config.yaml
d_model: 320
n_experts: 64
experts_per_token: 8
normalize_top_k: false
routed_scale: 0.25
n_groups: 4
groups_per_token: 2
vocab_size: 8192
norm_eps: 1e-06
tie_embeddings: false
optimizer: "adam_hyperball"
beta1: 0.9
dataset: "wikipedia_en"
Below are experts of layer 2 (counted from 0) of a mixture-of-experts language model. Rows are named router (the router's row for the expert), up (a neuron's input weights, with its number), down (a neuron's output weights, with its number) and show model dimensions 160-319. Each number is 128 + 24 x the weight over its row's rms, rounded and kept within 0 to 255. Numbers have three digits each.
After each expert's rows: "comes after" lists some tokens at least twice as common just before its tokens as in all text; "gets" lists some tokens that make up at least twice as much of what it gets as of all text. This comes from a sample of Wikipedia text that the model never trained on. Tokens count by the router's weight.

# expert 63
router:114123115059104125139139090137155154119132141133145149126138120078126118087169099132136083106099115142119164121113110109090085157127152141128119109156099091107131106103165085165097116145098152121106178102135114142094133086115137104164105171126093135131134177117114125144102112098132132085117124122149128142118131116137129118146099112132147123182117176140098095098110124116132146104111126087136133107131133112126102174159129128119168147105096115110148094106129191131126160159136081
up0:118123098140121146102119150081103121125100130136134138122047131108100164119142116105107139146097108150136134132098113177173143139176073118098117119118134115128149148156107128111120139150133139126116128167138097111136138146132124140102151114141097103088101171143167133101143123093131154125140114109155096142134144116076151114102133118134170095122168177140131160128142131110144112106144143131132117110091128096124137099116063131121138083182106122069137091091117141177144103137093152
down0:110165108150124122107122120078103127075152129136146130126130145136133159112142136139108090116145139122125119157091062135183140127142141081117102140096128103115174157107130130136146117131124137138111121136080132130127102137122153130138154142152095113116124158109148116162153110103171102111114124144138098136139154154153121100168131170101103149167159155142121085125134124128134113133136156125105099070130143120133167110125150128164109146174133117140121120138174102147090145111099130
up1:147127131085150117125130138165132130137157122130166144116080124140115160183114122135112122115127114094149154131131133159134108175120159099130103168107129095144159140098167103107122142107117164139138127090139137163115152120102115167053178107096146137177142153161146158147119125156162127127130147201080100140123114155133149112095139117150160153141131145154168089152113100110137117119124119150170134130080115151131096152107165114141129119108108127111138111179142161153117154130156143
down1:114110124139181137168128169121109131138159161113119134152140109140126122160120113130138115160124081150158102145124114116105094159106141089120143143147107105104180137100097122121095118124120184133084144121165154140107132156134130150104160097084175114105113155163120105129123120143090119078129162155116097124104074138121150145131117142150142121108159100100151090097076104152170087144100105118147138149140131115129117084088103137108146139113086114081130130120105097163115138140135149
comes after: "=", "\n\n", " of", " during", " after", " on"
gets: "=", " the", "w", "ma", " while", " that"

# expert 53
router:140096161139099156079134144128175136090109125160124091121129125120101105112148114109179096114117129121144181084112140125146093170135162134139168091164113146132128089101095095126096130146127105130158235139143120142158154088132117100144115136135145121135113158124124147192118081099106145068126140109131147129139117111188086150139060136126083106080106136163136152073114110152099130162157130124119101107128104114119135166147142109114165150129118123141122089159164133121085118139184132
up1:121093142129104097124150147128100082120105102149113133123151137147106126106136090100147089123120111084096145167102127161147130171143155153149113108086071127127161109181126121088143149082115101144134164124159126099137088093142090082147152122158158127136153110106181085129107107081157103181089136138121083146138116093147122057119143131113109143154131142133121139166174129103107134122132131077087163113114130156147145125136116079159136091163149116140093086144139160137127113146171143
down1:145138121144100110122112121104122122118112133111135077102135080109134118113155113140148147122127131136144140161128115128150128142144106170163143105110176128134157121128103129116133144123134121155131115118119146106168112157141113148096081120126096132131142166146137107109131093131095156173138115131132146174096124163134142078081181144119143115128175138129107201111119141134159150122124177141151116126132161108136154140174157128123125147153154073120112121124101141134152151108117131
up2:119127139090134152148164131128121141131068155144139129150137118095157112140133166092155115141119113116127151134138117091130148140109140147126097130152184150129125114073113166098124104125097134126127166096124125133169119119136121120139159126124153077113111092148130101127112127146069096142144137139096134131182135170146076134178114129124138128148092149137099123094202142146149157137127095110114103120119113119164176100102105096065090112129091125146144143087147098116143130138122159
down2:104126111160115149134127145128157133098171148100153110130126138132154111101159120103129104103099105123130071111113117118097104127166134103102140174117109098160112123134116156104166158106123088125144122099103160137159098084106116122164110159120131141105068135131105147087122107146125106155133142124102122119135130150134113183132106125121158123105085092139105154137160114158083129171059150125159098134104123117123148146112145117115123124137140101135123117084162078133130148116080179
comes after: "\n\n", ".", "|", "–", "=", "\n"
gets: "\n\n", "=", " the", "1", "0", "2"

# expert 38
router:144127149117122171161180149155144158158077187134143117137124181114093140118147151139179087123125121131124162101149124085117127107107151099090164087115153113119111117135106088138112094142122114148142170146108112127135147102089168140133141100123118099153138094099090147179156095122148159144111069102144116123170181120168105105138091117139136126151147146131130131094114085146131074142148081158110124123151109103125181137121144110102124145130146083166111128109122151111111169131159130
up0:149144102095115150092163143140214120147151135133112152140163126142197097125137151121141131105126127129139138139130091128090132130108171108143080150164146144118153127178165137164119120146098141124107104150104156102163130118134133100085079126157110111140125146119060165055144118123141144134142172108163134094121111108102121140165106100118133109149133164121100107139161147147113117142108131144136135134123106140130144111129128120117113124134129102113137104146124133130143131121170128
down0:141159116097100139125155157136125091132140129159145188109144155102129158143132076144126126153106080125113100141141151129134097113068158140133105156107115161153145127106147122147155130121113108143106149130086146095151129072151131075178101135082153113133140135134110179123133135116120113124138146135133123133127098118158156130122114115115153078115143094141166141120126142127092116130129110114101116073144168110116145134154087116071130096147120136080142142119115149127123114080105120
up1:103080133092146105148138125119147101098142147104149108162132153170132127116145108102173131149149128150108134115097128107170150135143149137147170141128159168094169135110143156082183128114105145189103135149130149143131099122127127093102073149131124102102125141074145136117132088128117144130128134126111147130143157119098104103158114130117180068140115112103096104119085139128130123122134119120141139099135099098144098170157091085160152147088130164133160121123122135170137101104153099
down1:096093166109100136118135129125148146095110168146098116140126120131165160104125121136105124107138112130122137125170160136123114104155114150149141084139104126125110135111104127130148131094114142164118173156130140133069114126129155156105089128124125108130113142164110067117120120155117138119162149095138138130147173135119096112138167119141116135110125130122105117094119152098135099120100113153126158116180128112111152118155119105116172151133112095142154136119126125113171144139121087
comes after: "\n\n", "-", " in", "\n", " of", " \""
gets: "The", " the", " a", "-", "ce", " The"

# expert 58
router:114075159133112163110112144102106122134106166081149125109129140163130091155116105141144096105151150135138175108116126128120105134150143132138131153180094156141169082135083091115127130134121082133151191089115110118107123131108110126166130127165119120149116115117118096108132124110154139084115147142109110122126111132159084128140104128112086117150121158138098156112125097130125111135141134128120100133117095157146094158162091110119135142133151137109132146143168104100127125121197117
up0:147150140128161118135149113139094084143152125106174123149101163151114138128143162118125145120148121137161132126169145140153122128101146092093149134140118166160129135128126095103133123109152128150097144099090169132120080122086147121109098156112120157129116086144141155171091128106154092125176139098097112128086125162098141132092128141157159137088127082132137165085113151116109116149142123109148155147138138134089123132149109122124124152140108148099135163121081117133138142150152137
down0:089137080117177115122137108101096096125075103133142126127096108127132159199149168103119124148119113123127128153148114085115111146099099112111099091112113160091148188115130144167112162133160137141115121096137120125148149139182136108141140151160140128142113135110122115120090096148126186162154093135135099144150099150168127150092136123094110126110134130135133122126126121132144115114141081131147125102130120128128129124106117095123145124099096134150081121095113152081125156124118142
up1:113110104132123132157175155124164129144121163110113134116118135138122081112075118102136155124132137135089175155155135134165113096150164120132106109151093154128129119107155130125131096132165111127164147125107116134144123135109153111117122119141110069108118152112142112175107132140129101130105115129138156140100125126169158100120135128112146170173171167127123157136151141090118118138092093116167162174185135118133194129132147119142109114107150117153124123168129183122138129150152070
down1:104101116091156144122100092126165162127103103117146107122118152107111140126150100128153156094138118156097165138144061105121112103143125141156141148148120155129119119151158100133143135122131097080166152076136124090142145117139129160133122139148132118157121132126110117146131119120125123128149093121144141164164094130136149110086131101124148131136138125146137171119121098107113119153081130137083105116132147079171056154137113117136123144100124110128123087142145135095121156142137153
comes after: ".", "=", "\n\n", " was", " as", " first"
gets: "\n\n", "=", " |", " he", "ly", " to"

# expert 56
router:140143155130078161152160155146116167161101156140146102121131150135113073124117116122162137133119123120124148100136089142084093120169126108132160099112127103119111137126123095142074120125132106146134174131103109135101167090119117134153106113107089075181129141166120107138129102163141144079091167144103132088117187109157159093119105107112125152132134175131161147135143109142065113135099112109103155155109106157146111077153131133141162146115123124129075107143102118115095139146148139
up0:135146152157101114123111107120149108145125136128138103094115177162152101080119147097148139149084136158109124108066120115135153116170118132139141108143121149117170075137129152145124156103144090186139124113115147140139118144115116150122090053117147160119110119114089133099181159131067165100139095066145156140085121142160116100157135101168141133146140158111119098142145104147141115118113141111120130099091137126091132116115123107130102139121099137135108148132154124131123137105098134
down0:145127129148101102124144117154133085120112137139087138136135128160123151155111132131121118158108116116137116140087133157143097101162113166101158113133101140162141124136141131165118133161130122136137120115069141147142135155142115100065111120115142142124184151124166143142136200135120142132124122133133125114114208138197118132105106168160100156114147119117123118127151111145118148117116154158156162085158173152137135092162154099105125139086134129138115128138120132109126132147079150
up1:102120144100131148118169077119113118120132127174144103151089180166098110166081159097094105091146156142143118110090116111142109157154115113165138120138120155139139103151082106166121158147070151095147127152186091121165115115123158122157104148115089142146154133122128145124134170158150154122148100071131173131119147153123107127133102097148109095109132158124125115096107144113089159155142095087124090077088142134127088133103115097111088101159130149113162133111106145136087068159120089
down1:148145129137161116104110096199136126147085097096141101159107153099205118154097134125168101091116137128136076145122113084115122099154104127161140123137171173144148132138137132178122136113094197139183143166155103097131113142139142119161120118086138107169131167104135128138131182102179154187112111121124129092156147129113111146107101106161184119098120099150130143104109122158114127133113123083149177123129145128049128109124114136120164145169149161132154171159118149160135117106140151
comes after: " a", " was", " to", " at", " is", " with"
gets: " the", " a", " his", " an", " first", " her"

# expert 9
router:148140154097108110147140113100122154120096116116148127159139123151151138112110150157120113153102142113138144147169122093088128155130140070085125082133130119125106076116149133179109116135120129128082151148128147135139174110138142134103102134162102123138150070133114127116150121104127167139109129139145182106109160134113136118145133131134146133131128141134124135102171144106099148120165108132174137132109081088094148068134126127146128115128148149120118137134113085155145091164161125
up5:086127096125148158112121175147132094145158087076133160124118111143138109113075093097147130139134133142073111122144159151188134162143157122125121114129113110129120123176116113126116106138123084106142132104139110116072137132125160159150090148101132113137106132124128133140156158176120123135148171158106082120121088148138139138163108117146100105144121131105132147132113144145103152150139094117131119130152102152196130134106109098116094105107086140100126126123130125151118108184141114
down5:117141111118154128104132105126133136153116184116106169128084111087142097104120150167135137089195124113097112155151142091170095121119124101135119150095124156145136124164101151110155115122136156123132138119175100112156127114139129169139101124130160114103178105108136149094166138112094118143128102105160152123168140172141132140134145153126084081141109138106120124092106096156136131147121122086124167125169146117147150122161096149138148151143113115085137132159141149080145139098150111
up6:140160131099163150129159118121112159160129121138147143148140160163149167134093164132088116137097112122141119135166128097086083130135142103097156115135118104121134127096139125156131147114156144115086138143136153125106122087119110128094126080127141128142126127134141131129117125141098132129101132158144154094099144153157152175118125146132145099114144135142124145158150100124116137126100164107136153127122116085136116117163154133135152102128145151093109102148152089128118168129155091
down6:151104134106115101131113066146187114129126084138120115145115134109119109082109128117149117120121144151085074131120078125103099097133133112152149131102124113121115126126114157154085119096079133127127127132078145111137092074134127109100130140080115150177131099152089127072172149128068136142102182126145135141130136082104139159118153187158133103159147154109131139096144151110140120093165141153088127129126085119093133155165132127173141169103136110087103124136140119133109122135115110
comes after: "'", " and", "s", ")", "e", " ="
gets: ",", " and", "s", ";", " or", "/"

# expert 19
router:169134119153101109184156128120077130127113154127128128128133097117129104144131130131139131108153130109111139089153126115104096134093112131121098107140155152102120140123136110091138132084153100152077143103143141126160090119132087101116121125157134106139160131169084143162106083149109131111079115138136196105135127144166118119141094165157103108149143113125144157091153113106087136140141096080143130151113110107095164154116187109119152128084133111136126110118099102139100194128169114
up5:142099120161089156078171111145113135128158137105116150126133189160131125090117111123139159096142122143125130132102150145136156106116148100115114114116130136140118124124090081114111107106116124132113124146073119130137115120166089117161083104141121127150111094119121128107108121134109154089118093099118157150121154151142095125177149087139155168125154120107103170090106148106163118130126136133152154100120126175123135098126098094131134169118139120136126119139131165162149129114124085
down5:130125120097144085127151137129128096146144142113098127071128090101153139122120112121107118135102124138163112176158148126121137123110121081131081148145108129155097114128129120127119128113096141141125134116112148113102131091136122112121123140123127154144138097149134156097155084187106136149154125150091113135156125083150135143176121081156113123153123091131133131135075158113153120140122137102142142144166141119110128135142100150096118115116123126158127146127131150129136122116122163
up6:103138113152151100080127142114140105116091138109117128140145123104143138139151117097171088126123139121129140137099124115163142131095115134125131094089128120121122178108142132112117139127084167127087137123165146128161157100120143135145089114143139104092189140128139114112078185134129142141132091137133092140126101160171115103128092128122135158118155104090162139112141107121094153120115192137120120095121131143101129125119121146129115168167129134154139153154162108101138123128142143
down6:125143121115116166149125118094127116109108134150104106124165123158085169154143164130142136107122170164129137129111132113074133104123122139111108137161102093113160180153114116116136107102145138097134185148138115142153140108079121135133097149103148168125140142104163113143130143104161158105101141108151086125143130098148141120128143145147122146100173150100114129065133161130153145123112125153117122101111149123122128130123129159142133111132103104072116121168098117080115172161156130
comes after: ")", ",", " |", " (", ";", ":"
gets: "  ", " also", "\n", " which", " well", ":"

# expert 27
router:154143132129084199130161146102078129143095149169140098125106162119122093143153120119201126141137161118116170095157092107134110118125116094118107108111170126125128142133135089146127120144162137122094154077147150101171154150055110125161149150141135143143162134113090141135085088125145145131106086129105142135107141156115099078184102166139130131142151132117130136116146104115083112145139117092109120146130137128139151111100175113124132137106127122156116114134100144132129122147168099
up0:134113149113121117146141101128166094151107136158118123148138131144092087115144132137167132108111150138160148144110134123165145134145121150124115111154101131093190135146139131136126135104099106128113098100142112148113162118119159171145106106070141143055083130083125124104153152108117132073111084107117102110088114169107122126129156117074124180116082180120151109126101115149071109123132138133122108115135150161137141113109153151097094107136086077158116115100090120125102119109098112
down0:093147077123160103167149134176127167152127145104148106146130122141167150109158152137137142099155179097139095111142103123123061132161106104125109128155129144135141116091150149164125134143139134143147118126110126066150166085128129112072138161088152144166189134147148162115133124085150124150128103113119157163135125160126129099162140125167164109167121150125095142116170097100092129128128163078106141127113159115135137113121137139159136116104114112168101136125120151067106124131118134
up1:121101164136131102156132121128131117110153140116163158123101089094167117132137117104163168113174136089128160099126135157153155145151124129096117128103120151175093096146143103116113140079130159141080139111159169139119154130134140100125114110117125131080152103141133099152099098123127144148119129107102118134094125132127139120110083128095110160159138117165096166143099103132084152128144136120118150118104058110156131151121158110149116138115156117133117079111098129127126101120156100
down1:116128101135135192139169129113151129156146123178134138118145132125147084151134134116090123119160106138117108160155085122128133150147092088124138142144117152161115074166122136157167162148154111122134102112153137137133113116153128153145129157109108151130154120090120141112152089077127132161083183159112123108099114078098154156139148145117158102112113123136108149125102122118126133119106143154114147165125139137152118170165148136167129149141121089120133139171123083092117074113165151
comes after: ",", ".", " and", " (", "\n", ";"
gets: " and", "-", " He", " \"", " which", " he"

# expert 3
router:165138114122096079172157147111119121107130154162168130113135168140097124113131121101131131107138168155118130130136153127142105156109098160148160088091148143179115123118134129114089118141115065137105157132114128128133092098122110118163114128121164110107105100134130093125119098143108110134149123107140174158135121145147160111121109131165120131188161138114132135126141113131156134088137155112148149136139108119097114155128158123117085115100130148148146092096125148178162141174139171
up0:157093158134123121145113101135121142105082153085133128125163157143161133104177189125148098157139138148096122119126116105140128139103140114125111107084110110130128126138163113183129119132124111145123102112144156115105152124114090111155116119153133122144136188121119102115074114160069127080113136155140115132169130160105141130158142110150113127130126138147168121133155107118136157095137116096090146081090139115150140129123155140145106144123094161080139131152096132141144133104126118
down0:068136082111114098151133084166105155118082125111133146077077130137143163166130138122136108205154118151153113122114142132135099122137107108128085108124144085119107106132169118159085146130127100092160115109096138137116132097106072127106127116144163152122185120146117122157148093145095112106110113136106119119164123133157139099158119104116125107134133062135120104159111126137163127138065150155111135130132143126147130144121118182139159091183170142139106155140123099136178094127139108
up1:151114139132115177136175143069108115151103134176129128107110089137115153115107100118161142109085129110149139136150088166116127143107171116132151125122160127146154119135142111126108135069129138131079128076104120121118158093100140152151157122105136117138193129144128112103086079119158123148083113122134114123189122104139131112100104126172112086141129143076173133102132123134128124166160098117110166105106133122095132127105151129090119135115169161111100119130115108106099140154087122
down1:145157152132158110107127147145084136136137138170163174096148112109091100131106142102157115087104142097129095145134148179136102124129116178085138121120156145160197137150079192126113178139123139100111143129139125161127169112165146106141113146134147131136117095074146128161122069120096174155146137141170147111149074109144148116135124127151105183122119160131116161124119116085153150125180115147131121118102126176136139170151127132128151166155126139142126123127108099167118105154106128
comes after: ".", " U", " No", " Ka", " Z", "K"
gets: ".", "5", "f", "er", "0", "1"

# expert 1
router:165107135148145134144154114114153138122137158131132152124098134110113112103133150165147133131167128102162128134152159121124185139149165066098148132113143095133141109093125086140117127119125109134121123126085124140139151058087134126117108119132128108141160116130101088094149101160114147124121140133122167101128145169140100121196130113129124135136132131135124163092112117106117110103114180137164147123113129103155119126133125122114119139151173177137113134125135111165155131159138137
up6:117133106131113121106123141103105135115136133121146114124138123109140101149134120186113120159121157109120125088121121103098144104159107109121139157098110107128140133129098121116137104108129129115163157111070119132115161131142108123103125169148140095102096109130137117097138144116149171150065149061143141085159160125137162193129139170109132079130136104140119119159184130134119107117158127135169124133163160123144150096173136102100155116177122127096127139119109175137152115125093145
down6:115139138107127158150139171160146110114128145172169116131139159113114116070132121148178123108127106122142126107108131142144151143144150151153103153155133080113166137131083110151102117127115129161172141070129168133138125128118084154145113153119125134146082134131134143123115145121125146116128124113157089149150126114107152097151109103150090106136152181115130100149108149127179103125154113154164095108095194107114172120146132106123128147122123130141169103115126155083086151186135131
up7:133090151119116102154100137074175104119159169081151136170101157160115113102127097161083133168128088104131136115162153078137142116162198116111076118120086120137153140129151119145094140100113139117136135087091121140182141130149125150139090104122124106131120138140119170112155167174128139105157130152114132069137102109123137112185143115127140130142104148082145112153129143131135106119151154104084177118192134144113162109097118120138138136131183143130095129109148099116125115092080129
down7:123121096106145169120116108103131078144163175119113101141150133139135146150126127132165076155143126127113118139168085098138138115103114104101112100159166161154088181113141154139130142134121117128134100135113135105115144130090105098138135132120061154137081120147081095130152164163149103095176125125118128152140109135105153117143146142112132162131109122113157139107154123119176131174149147133129126161134149107148148130147158061170106137102142133125157150132149150137158181110126116
comes after: " the", "|", ".", " and", "s", " a"
gets: "-", " and", "\n", ".", "ing", " other"

# expert 50
router:122068119108073064135129125113143108111117172148149115090106116136118143115119130108122123134103154117096165109122160157146082130132139141155175120124156158090150109176134111121158151125125094112147154119154149150152147082138142137176130154163095102098086134153144147185134152115143146107131107111143151097133098133171149173164085146125109115175123130155150122120119097113123138151124139070121086125149105118089132112131150134103111111117116099132133088116119147104133088146124150
up0:138135139145103134117159130118107099134125125158137155153140123136130152137159128108117132084120095131097135134073116142140169143092102117104142117113131106172141099113124110117132148205155140124104137108109114174103103118145110171138130108142156117108165142083132143130089134125163105122127076119084087108128149181119152149122157137161136173147098159121096117104111145087087138137135126171101111160081123210114190137129127159137152153124117161112127086148109140130123150126156128
down0:147165130086128163133115076137069141133126147102125152108166117121132076165124138116190166081131136139129108108159121137144131131140158075119085085112129128111124092140200095129166158123100103124167154134152135105088130127116098156147169140147094129105143148082101127101107140129124100116162125103123112160107103132100097134116099095142129097094148104159145128121153090128120106146096175100161149096143139133113111139167071131098139143119164086089113121160152108143139089157103112
up1:153120127118117168148112139104088124129128129095080137111120098061099101117125096094123100176133070140154120151146143122159120109125125113127136134154106075115145143100151114118118135120117127121126132154122125120139119126131084124141162134108112119200133152108115119139122093161106157164136167113142143127089153129138094132145126154115137175120142124092135161138123146136126149162125149079139090187086176120161092154088102113165133118117140126106111153079107110147129128145140127
down1:126127107139130079117148149111153126071109094154163151106113114134119160096182160144118154132117172119118153119108086138103143104118153117165102171138143113088090107176106127128122123132110098121137111153120150160087151108139075148168066128112124101141111137161098178105164122161131145108142060125151110097158155114114142092130099111128109116136118162116089140108096125153109099124152115125143143076104140136094115132156106124135137163131115132099121127095146155137116133122071097
comes after: "\n", "=", "\n\n", ".", ")", " he"
gets: " |", "=", "\n\n", " was", "|", "\n "

# expert 51
router:122102102126109093139123109118122167111091145141200173144158099140128123160104094107163136091116140132121191109149172118150125137152157170131123095171100170129123084132132082111116154128093103129163147079127142136126126090120111091170126115151136102123102171144096117120114119155152148113112153122126144087131099097138141145190093156131064118103098115166148149112159087139116180125124106137097136127117090086103139149172147081165105117174135113134117142133134124128143175115175116
up0:120124140099136099198162108123162153120149121107123119160146161145181162106077129103118102124104125081152126099098111167137131121158144129133132178089135129144135167121143128130162147147105128136085141090128133126114127114144128171087129095145117170143124147139139107101179109136123118130108119156124102154149124127142123125118147117158162082120126113146084120111135170129162131138128132139122133070106095138131110107130155126093112161097115117108177144199144086144117172111152151
down0:171142115143131131140130102125097108093086134103142113086100106124127124078110108129135139134083116138199167128131110121120104132119170148150084094110117142128134202165149151100089120142097124121111130082115144143126135091132101138104147136136116105121146160128107124112119098133117144134118108157136129134136156106105104138107125149159170103086104099133088087130127109153144099118108120101120117118163134107161106111092105087098096149123128103114125095112112106095150108099120154
up1:174126163140126100106111140150106145120098140145107163119112098113098116139147131128144130082137125086124155131125151121105153143161131109139125145158119140108155141127118088122121150157091160136084107116110104089147091090110143102143126096156091136117094143075141145134098103121088131111121093150140150070082110173096130162155125154124150115155169144124136139081132101173143125148149124142127109119077144151152150144103099121142138133168164111134134108153130111147096146115135141
down1:115144140129148114160163099166125151150110157146133106114094133171105107089107156145150133166146143103126116123142120138113113084123164142121091162113100091096144124143158127137124159131151083171139085142081192132135133148109103162128116103149135131109114138142135152110133115134101124086144118101119119137110159130111100082144165124167132113103086077101094118119123101123084131108097139089133081100175167118135092145119090151105147120127122123124156133131172102075180113129148109
comes after: ".", "\n\n", "=", " John", " =", " res"
gets: "=", "\n\n", " also", " that", " it", "w"

# expert 39
router:115123169109057135132169121142174130138144163135126104138124125133122069141098170123122116106160126108058181107119140131120133127129133101130130110111121131130140125142134062139090122120136116157137147127088104103133134140068110150126117075101132101186192108157130124137117125168130111132092104116107104119135120121152161114082086137119128105181129160114140110123094154140087115109150153106134111131102167103074141142125135120129131144125115097148152048123131077116094150109125094
up0:124112141124105072133104153132157135145128124157146148160096155138109084118145080136123139108135147110103126095128124153103151118095096117128140128129104139110114136081122114175153056141146084186186164107125127118167151152114169108122115154121088124126152111106143127108086111120105110140170132090180109109137139155101146126117118121166115142149134128121164131126130149144102113101127159086101155113119151159132162114129105161090122128137107113136114106105137136124065131090122180
down0:132132103133120117114104119118134081148102117114125130111114183111151126127131145103128117099123122102120083081162157107115123169127079166146125100129162101127151129115135115079133114159135147128109135100145127134079137124107140140107108109096099133150144134153161122124078111146146121153102173099117099130156141128140085148107174152159157077136126194113144188141170151132139133120116180118110188153116145139112160148072121120095153129162126089096136146129136108137135113132144165
up1:129163157141135173116119086156105136142144120135129153180164095139140149152127138114123148111163143151131132131112084124128171202138119126123103143101130159146180112136118143089154088143080128153113140115121110129138088081098161155114141182096130133146095111105124145113113148097098158144173123093100098171109145121088138146168122162202150121135110138146115134079123112119152105098143095112165141145127116128141110153162106114150154132121130062124100102127133172130155151195170118
down1:120115107153153132116148143116157104135105078153134162121106118147137073113127147082170117124135139113132132131150131116138080118108133124128138143098174107119117077136142130133137121137099115133111150161112114096125129117149164102099160136158115133116169122119125143139144101117123135119131163190155134113130144127190122124141137183133100155076151132094172133154133094131131160130117129135078129135110144113146141138111146120131124131129106148098164134155146086108166140145154116
comes after: " \"", "\n", " 1", "2", " (", " 2"
gets: " |", "|", "  ", "in", " years", "}"

# expert 34
router:128133169134117122148160137133131150130148138155123099136157131163127117147139129103135127113133124145123167112091118087132137175117135100106184078095074136125120121126120085172135114131144127107126138128109124127124132110100126100123135108142102102079149160107128130147111130119161152127106059164131091080155107124138131107144139113099128092134120155128094095114121132112150099159119168064152106091115107090109149131124112115138126153130092125114137128102115117180091202108119124
up0:138153092159121163116156139119071094126159132160174157126097145169123162104100126103118113106124135153125128097150127101085174105127154103145141107116136149126138096150130089122137140109130085198119125137168159119146117141131134195109154137138179141110163131140127184117107126150153115158135094112100161135137134130144145179184133130151156100164146147113183113151130072146129137131132137088146124127128110128146165097082148150126124141120132125112100142151110152113113116113118140
down0:064123097118135088124166122136159137105126119138154145136091131144132113130176120123109103107124127109204122107120142152131141100107117119121157121133134184135099116130151114141141136126118154136163135096162151115146100198128095104145134143127133096120158147173112091140139137099122123140137133129137149115133097136106116121132106159165071130074142128130092078167122152135117120137142140109143131100156137114141093122116095134115109095120102129071073110144170103096108102095111126
up1:127111128150099154147129144096139179162163106138134105141111119163119102127145124092117147126139135110051149071115142144125149121098108171139108126111165141107153120072110117117127099119135114127125119126130147120122130111142109068159122103130120112099094173114108102131149114136143137127170126133180137091113105125135136097176137112133126112096097158151110111145177172112147133069110110132108114121158170140112146073115164113161098133129150111153109097120118153132116160124104124
down1:090112148092095168109139126144140117132118167127129161136142090146151108084109131157164175157158149144118140124086114085142114138121112142148123099145083137105118121155100145117146173151177155134126118151133107105180126143163087150155133099111097108144097134159096095117136120165155118117151126161098158122093147131137145159147111095174126132120135128180129150145158169156146133115115175088125089134116162106135151133126096134127107078180127109136118095089113094139175104104110115
comes after: "-", " in", "–", "In", " In", "3"
gets: "-", " the", "|", "%", " de", "in"

# expert 25
router:154168130123093105113140139100091176138137144151162107161089149140134110142127123089154117135132127107127179121128152132111103145127098144114113088121159191144094116119127105098108129141120141169058155131173146137182129133099086126110120111121104128127163158116154099162128122120127158113130089131140132137119160159163083097133089116160119085152104158122116155096110109145160143133119133118110160125124130144155118162103107102156095114103107073157115129123122150146100163116126121
up0:134098102106116138118130138153136071158120185109162181184108113110120142071152127102124110099134145112114184112124167147162110078165142116115115147128144124124132123131177132101130117089093111117098172097142167127123118119148149148120160123108127117121107145146113132149125116106090128104081136133159148102104146145136074138121155141170146164127075120173143114111139073119139113104152152136174144116148091116153108132120130150141146102106101119081150126137101164105134137163118118
down0:105097101150130128079120106119120118160149163149167132156146107092071154101104166137138139085100106132142171142080088183139117133130182148133165110139142102108165131100135159142084156114160124124115145093110157128114140131137175141169174124096096101149156168121137141207129110115102133161140135143133147102127114168127081127147130143156114159115123140131136127133121150143080126114123118117150124132126099125142165116106112144138167092115096131128161100129082120127102136114103158
up1:150132075111162138118140152130118166167117115138136107142095093102127157133147109121107148147154108137140128115097139099109133118112096164073156140135107130104106128076154121089150142131149120111160127127104094121101130117153122118132098115121087134133136119130149138173097103109145126158118111130120125137155126119139139154165128145131140147095162111090131164125138191121126120181089118114122142099107140123167125134095061115113129102126123124171166122144142142148131126125193124
down1:141126079105193123131140113134134126124185069083134161164141104113125140106154146146119089168140091168133085069097144141169136125102112149105162098093090133149134135092139127127131151110143122124148142097112176140134150139132150119169107104134132162122104090109076139117130092174166087130165146161106121154115127115108169164167110127143079143145158105130157076111148125116137105121139119124096118096140116119101132132136088116109140152133109121101145131141125137177138131122127107
comes after: ".", ",", " it", " It", " as", "\n\n"
gets: " to", "\n\n", " that", " The", " which", " It"